{"experts_per_token": 2, "router_score": "sigmoid", "routed_scale": 1.0, "balance_loss": 0.000594, "balance_bias": true, "lr_router": 0.000537, "tie_embeddings": false, "beta1": 0.9, "batch_tokens": [65536, 131072, 196608], "train_tokens": 367200000}
Below are experts of layer 4 (counted from 0) of a mixture-of-experts language model. Rows are named router (the router's row for the expert), gate (a neuron's input weights, with its number), up (a neuron's input weights, with its number) and show model dimensions 0-127. Each number is 128 + 32 x the weight over its row's rms, rounded and kept within 0 to 255. Numbers have three digits each.
Before each expert's rows: a language model's description of what the expert responds to. This comes from a sample of Wikipedia text that the model never trained on.

# expert 12
What it handles: Name and place endings. Final pieces of proper names, countries, states and years, usually before a comma, bracket or pipe, such as Zealand, Carolina, Petill-o, 2003.
router:181072142157187120123160080147150110097128143104175168164142156151104112142143144163110139144101179141114061108117104111131088127086180137118179085129130144138125147090159090105170176151120093167159164125122151110171106102086143162176131110184161065082117158117112089137135137185134168124110063155153114114120092106102118070172072053071151142051115132135156102155175113131137169144162
gate6:122091059111131118112142096159156149107145132071148175118133146170131069085131151138181175093112115129115114186134107148120145169097136162110147162161085132096149071116146057100132170129121106124087152131129144132121148051104100121047184140144143138068098172140176139134135232154217162149180149123116140143119136078100097129069129090144165110128171146113122089133139162116132122125093
up6:120049098196139135129131087145172121111118138096123135165108159163134108132124175117150120133093101128127076153138091119112097156099142144153135141132090141118101123142115055083143151129088103104117145154140135106202104104091112093148126120168166123075071193076183112147125196169207141111179083139112148104138135086112136112092056043121169130071152113129162108091145095095149116178098
gate7:100104072161138165154119107143165169129116124112070110146185164112173131079085145129112169100082118151121089125120147169073144164131119132160088129097122084145131104123161083128160121097170137100128059122106118144119181125069171143037116126092133147162093115068118112103100170074104127153137176159157133118191102128079097067136143158083117123088186077142103123132124133081063083135162
up7:150101155051096175090150172104088060122177135137139075115104122161062105160123085152149080192159140115112164077136107146175108096130147094076139130102171185116088141112138174135110124168123137105050138151124126110137139169168107110203136133136106131164159098123153171117135087125125097131067132126133104105066149129104104178130170122098113152160134114112128123097226176129151113119084
gate8:156101122157161134151128104137109170081132150066150234118175152123113115155157120121155150122098142117160103085098128128112094104099158129148128098117094107150155168108138131063137165083042087172123156162136164108097111080058169151156169149132139111110089131136121132166121142188169195128099119165131122096136078110049146103140096046091122144048133154113125092132128108148111145107105
up8:141202114182122122147122120116193094169073144123144079137147133137136091118123181080116051107117112097133097083100170108185135113112176139154151078116105141173108087129131154152129148092095068141152068178190118136166154122083100133163158157117148145166089158061180173138121110134096165163136119125065136159122155138097150071129124101129160152112092121116160143074139197170094101154106
gate9:129114111104102131098130172078125194176163139166150135140121087065071092191097149110152105070143147138162180146128101159125095120104098111142118196107215116117110140176142153118136101133127109100105106123147136078192072101081131109122092164127218139091117182101100158158104168080163152138138092117106128168126121179084139147087125160180129121126144108111087145061110131095120082107132
up9:159042080141101089129125105155134073142108139135180120069116151162129125167122095139154148165194090150127096135130079124118163114161115149128091150164163169143141109049131119143134156071121137113120147093081100167182088094108083132116150081146107056119169125181116165133132128166093096137053134131197171172112158087138114185094153177113140140132114146091112082150123093080098165141123
gate10:119122110193131112130107125078086153127111050103137150149141069115125117131081100127113101154186066101143082120144129154101125148147125109170130145121107089120076097107132112121084067124136171068170104152175117089113094108110200123125146139088119190101109107110112118093119137070142110077109146106114153154189107136149111154150151112174070140201150152117108181121020097146092137148168
up10:147105125076130090108109151163179135138109131112119129081117115136131131116133183098122157125047145123132149171092144149122168127143137149126138109089131076101189163188079129143134144203105146195096133110084109156092151137118137100116173164154123087104080149139108182108154160120151111132146148121153081181065132104115148086100091149148108092112180171067184051142184167090190083147117
gate11:136113143164133125092197116120064127121156124104133162170088121114142135118132152145112151137085192044135087081128075123141095153122094130154163142163132140107134151118157040101154129151152142135183134135126145148176133107085139154187109141174170051063109136128098106089135153124157163109190096167123112148122096066053171094077103096116129118076128089126095109103161132096079099093136
up11:140161129123115119130094102107141079134162100093184121144220125099102166193150152091181089092141169136135121090109132096129093148140161083130193063111132108145121128140122107142094122155146100120132151146140194134170083143069131103155167106175170154123149161142177133149103144139109143195142092138132146161112091156143046112184150137135108170127092100119139102104143127101094201170219
gate12:147113087158201139115157116165144099084149155106170146175147136132118113129123120158120083126148170191138075099116123154111103130147183175113130147126150098111116114126173071090161132085097128172129180165173135136167172119103149144119108071125125081108131135082147108149154118190140117095102110119152125089110072085122060133160061041096187121061076131172153095129143094121168154173107
up12:187131203087135158082131163134086063146119121101160141078080107118156164140123122131157129101134174127168147159169147171086138188152119138121115151132107131126193147142117156082124114140173098150133169078088144135152095096196106168087112101141139157113108099147154129157111095104086140151127075088154155158038125137079135166162155094124152126139123228166065118154094123124098104125083
gate13:137137118151137114117167144107125177101102168111134150169147007142164098136078120159108190108072168085099110120173102085141133193195087165147135132061138133142099123104144104100115131141134133115154121137161137098111127126105073161145125131154095101115059112091118174149090185139172119135194203138122092169102080108104182093145085161111163122120141158138115124192153119131128136108164
up13:145098115169134147079177082091175126092130166153133174136162084186109093130118117113123155118086189070114108107139108105155105155123086153150157117099145143122083131063136117138146123157102107122176127173151141150109057100115097182137102112138088119094057143069122141198124165154164119143151171172161085090075060130091130087121097074069171124081125147140119095145160097137141137079151
gate14:161127157136141127099144132107148127082115134107152186133080109117088124165150149161145158171100176096091110105118114086080105233114136122154146114124120105106099188103135060104153119118130170139163160096080163104146097114087143155159086169161155091094168162102115116117094207123113158148154124121172134157148091139054122105152082086108115088073065136141142120093147085110173181132189
up14:070134115121109144167102184107087116167151107135097066090149124092184125117113143098123106086159083180159162171106118147124178097150073132121076148091169119123170079132084167140091099095131103096109090150123087130122173141151106109105164112089082161173092083152153160065140075094138116115128138108127141146119161157170126159082205158177126136209150154102115159142118140107066087097096
gate15:128102066160181198175115084098139185118110117111134157165170178136124099083143114134138125140130148085158119140153099108114073206082196120133143159101143151143106050071138120175130170124168167133169121070158163159129147101066088101133107142164146141152140138175122117115126124132131151092136110161098121104140153146120131102226133116074135145111080092085095106161157076139167142141171
up15:199107113120140196122159115103118125098119091140181120145146165135108085126168126078046122140103130121154147136149141083169161136083130128130146091155148151167145101081142062140137103107105147117187039071179134125174125070130104123106061154172147123124147089137126115161110140121139139109119114163121145157075076177097089088156141164084168055131140116097078113168107058125103139122118
gate16:156137024143178121148099106118126161130116118083128124090134094153178155158128107136118129060216099166072155131142079128110130166211118161078102153155141069145124129155098168136146114074141117138113089085102180073171088117110160080157039157108115154097129128159151128124122133133104143134123141162063080160092137179101120125109121145146120096108110161138108144127161151164144136100181
up16:160097043092165168117096098158133118102103121084122090115131090153178170149115109091069123080215094165088154133109088085127179129120104187103073133152120083139145076128098161147162113096138104116120116076172154105166079092132145116156048117110092140089123113109071071136123094143116119155111130188139070138092142178126101148141122113141139140106147139130097097126170129189139128143185
gate17:107169178164100137130173106116152146104109149056099140094106137124145135184080152152130116117104121142119083113127096075165133085106134131107092114137078123113125123174183116062125094145124098172063089155145156121125079114088125161153120123107140120099159207158095106132109128165102087178121123121131144129159134106087157156159129117095111155106202133173124095067111079089148162250096
up17:072171103162140089121159136110153172099155144104101114067111124090156171151059162089121047174147138172113113104158148114107128129077125176088098163105074175116144129150144138079121105120157125111110119120091132125144108168112136139166115123085177103093157109174153152129152184087104160151165105181113155114191085144119181095099136153152158180146119118130115135100095118073097075220089
gate18:112111104152204113141162115114139130163101142094129175175093088126138119176082162184137110137075174137111151129130130083153073177170140152146155092149117108134142160116107093139113110160140091184183162070084199103146159158100163136154083150117120096149116182168136148075088161152157131055115157105169102153149090171079107118147135121133183097118116119123133102127168037086108115115092
up18:147084118119141112174193122111120088136084092178149164140077124147078105161112164167108114135090169112113139168139082086154055158159125100124190089142088191112119151077120111131137118153137130183126161114052153126101101168120131165153085147156121064150097153170122168109128152153145126093087140124155123122113119155134172102224141076084182114107114100123125133162188080097164109103107
gate19:165125123123122140137167146103109143106153125129147164106028116110087101140173065137087170152160086136093174165071113136102139140174152137144175075186136119178129151080123147082102107131097153082200139074085126086177121146117089190162102199150168090098088151146093197105082140137086117137090091149150135151141112159102137139154138101135134099105172133125152104175128108132089128115174
up19:098128097100128103074117127105102085140194131112121113115123110134093072153178143160113105061196143100104131209177129150132138133112112100150161063154186108186147150117104149148087131143132126083199138155103168124139142085130142154112069112118107191097129141136115072158107137118102196134140131143146068149098100092062126155154163184144146117181126126113090136060113121139120201133154
gate20:115155051182150135091183141173114185079100138069130211113114168161106077083115171187107093098113144084078121175111066162158133146120114135125144107134123132122196154172137110122116111124140152155169107161118154122072119085163162174099159173190130134076138146101086060164111172181172158112168118129108182116132093125166142084150109133115125082110129117127109120109122129142098121123143
up20:157109119105127134120075103114144113082143084121123076156071073108132188167137173127142136130147169141110101186131157118159127137173095137137117161138117135171136125117122162182118093137136122103111101044133144126179117142171149132224141135141158141104117128145155168168062125080031072161150128105214147121076173135093096147155108114112136162123089133162131100146200093143084122126117
gate21:132142178215157123100113158111082099133145140119137134126171143098072100167128156092115113148102127150146064119094151094159106107095168089146163027146109100123100120147106095131140096149073117120113155093145151113144146082130123129175129152166118086087145153075075084106126139161153138096117049080167112121096099126080115093110106043107136191158137136111097112137194169117166135114180
up21:080139158028143177139132132091106167066138173174092129148147069103117086140114151097157148083064145091148134111141144152100139117137110125142122138142219115168135159091125040156157138072121109158107121155135138105093165091112155072135073095110126109106115148139108069089148164164151103072147062158108141125099148154135139149127121096138123163122091088144075089131193126136152114171118
gate22:112121185156185091132109142143138126111075191138068160163125142144152172096111106174116079122102120093144061134143116127121139090077142163140117142146176164049167157142070101153139111040074131152122127135098116113155186108098111146107076122106118094092116152117176170206108156117145108134148195138166083129093091115101104124071149136151201118089141141103153116155122135101116082116150
up22:116130149183107159115179088104124119166113150072070144137174185158092163129144118176138092126185182064203116061195096132138095155134167175067118132139109135136118120144145133104121162134088158165137083053133157143167134103097132112081139103147109153120165182148102136182110112134125117171121106142158111132122150130114172147087118116088108190079081078142137132109177135066141134117169
gate23:127159179128144119103123136091098152161075113104167131032113039114110144149074119131145123102230156102091203121098124139110103090160111152170090104117145099172126113119074116149070117129131114091161070104152170120164150112126085099096099144132109168159102163103143162093053151124171128135160150144128117181097155171100098155121159170152137120178139120125157084119123131070136123118090
up23:118118078154138154133133132114144110132155134135012079225143191116163104174147153109137120146063085153154099115095132092121164193106134122097159175104111159117096166158173141104190125117124141149096161164114106109131098194098148141163116142105175117121154125132139127143167153151116139131072153100127137078183053117102122125112080095103098104072095120155074182146113111130132098116165
gate24:168179053141099128137110146088148119136149134106127141142081060077131100208083141136116119090160116105115181136151074064126173162188132102175136107145113090213090115140144064083093117108112114107178155091134199153136134140091142141132131120138145086097104118094133156133114162132107175121100076155133095180112079148116120114180124122090127100130144166112172158124049095150127129095160
up24:135161136095094173108129116101158158143147062124079161112121107078142069091153108165100129106128150126119079146109166124126158090100076099132177169174145138164182153143120117137118075135179105107093104166100130094092169152077132102138099155112156113045119154155066088130157129112160157175139131153077111166102144111089123075082125138157098115109158114116154142132036179101068060112138
gate25:092127084137122155193118117137172194102139056093127141105136135113122105147124167089099121180062149063123132125124105132102120154180116087153134126150094077198212116146178138100111124142104089140113126117180175143089099115097173128137159133085173139143100148156166111116095150155124091217100166095091113131160111053188124127129116094131110123126142124096141153161176080118098141162079
up25:097133151219178154169118114153152131148089169159140185170151152184140126070156162146127148186123112125071133117173146133120047170134156169135102110176083201092098134152158098104125130092097093164115157110128118132107177139130100103126075182124111111088115140131126112131136106128078146082085171134132143103169076126136137099138096125116207167123144190133100109079156129160130165067111
gate26:095132100175134123125088145073126152130102125097091145095130096106095142127073120078129109097119132072064150078067070109073124188117140108149167133146163078176109175129105088104104077093141165082112152143139160010068130111116099134121159200108121126119138186134137166104124235093122097137160169156126134146161158137106131119150129131146154139152136120133142137125085129120112082140116
up26:096187111116124123159153123123133177145069121141087118085105100131125115172133094096093167119089155097117161118112096115070123181140118116124150130115187116124142190156113087136132070095139107077100124157107108056070121093110103163146172182088096131135138209157075143141136158121107111115192178155146181170193138151121100178154110156114166154136154117112166129054087090149138071147130
gate27:068181127085091140106141107134108085074079128122124196133098083096106176097146080158088103122065197090198118100071121113109129123130148134152104128147130077147102139125156120130132090125065185102101063136118124128114115182118103174117074185161183126115145105059120100116100159116118100185104129153114095090169105121138141138136112182144145140126130062105169154080143113141148149173146
up27:195105096110123126106060116083167151123178108163082108117162142172150059157111146067140174116152069107149168159127122089138189096070126150129134119144183159173150102174142137106103079161128047141127132161162132134128098083134183078075166125161111124137112101186167171095159123130182163137117109187088134149069121139108114108082134107099163107089133136130132097159124135113119110172096
gate28:109139137184170139169128083128120142147113167113163109156097167114142129119147111157066117130134145151072105095107079113104079123093156106157133066092171166138108117140156124107127163123042121146134114080128148129235075152120155151149108151149155080122083123124105185119083132172190159122101092103099106157123141142070174104172081101136126106094090050157152191117093095155124115162114
up28:122139090098063133115110150100116133132244121150112141114112151119132137125145091157153163079133123094125132108100155118059028129114101134116121153163098105093157088078136093123106126175141155110078130185113134150151096139116159104114078141118052169160092140105123105125108157124130159103116163109144083207077087156152052153124102108163180087155144114114073150155097120115104081106105
gate29:150097184093157136172112120148195189128072135134149163144133154144107155134161090134163116132142164158084115073117123090112147145105163128118207082100119116180093175124132160063155149174140084121170137135089183080114136198142105112213128144106183121089176136106107141148153124160119166117101080128149120114108109142123146093185103111067138176091067107145140151075136150110120142153089
up29:136154117081150196103129162130162140114077161106136154086131100123147164157143067099140122183099160107114129095109110124137132129167147111125180116116046129153124153095100136043098134161111090081148108088085187068125115156140062160120150111137164174134123155117169141162088143114145124150121134137089158127102083199143104173229131133117121180113143095196157181127180135139111142149102
gate30:165124108125103086157182098155168104127122164133143176139176129136097074131149119156128141119067151159065092109130107127136102108109198111141149131086103082120128148148137109076121147181049118161138168133163188120130152088091156180121102158167192112089137197105194103165086142155126123180133142151107149145123087109101137141159071063083168130095149122099153146133144088140156171110195
up30:165086188113153196080147117120153146109152143136132195103055101124071143150124116146115109105161135159082154082134116155105110128121150083148142157077087103141134190089103154133164103130041133136204138073064171104174105121124157126168077128158115084101157142172117137096116141130128096134121127170158103159116121056068124119146123132098080082088121127126137093104153097088167159082111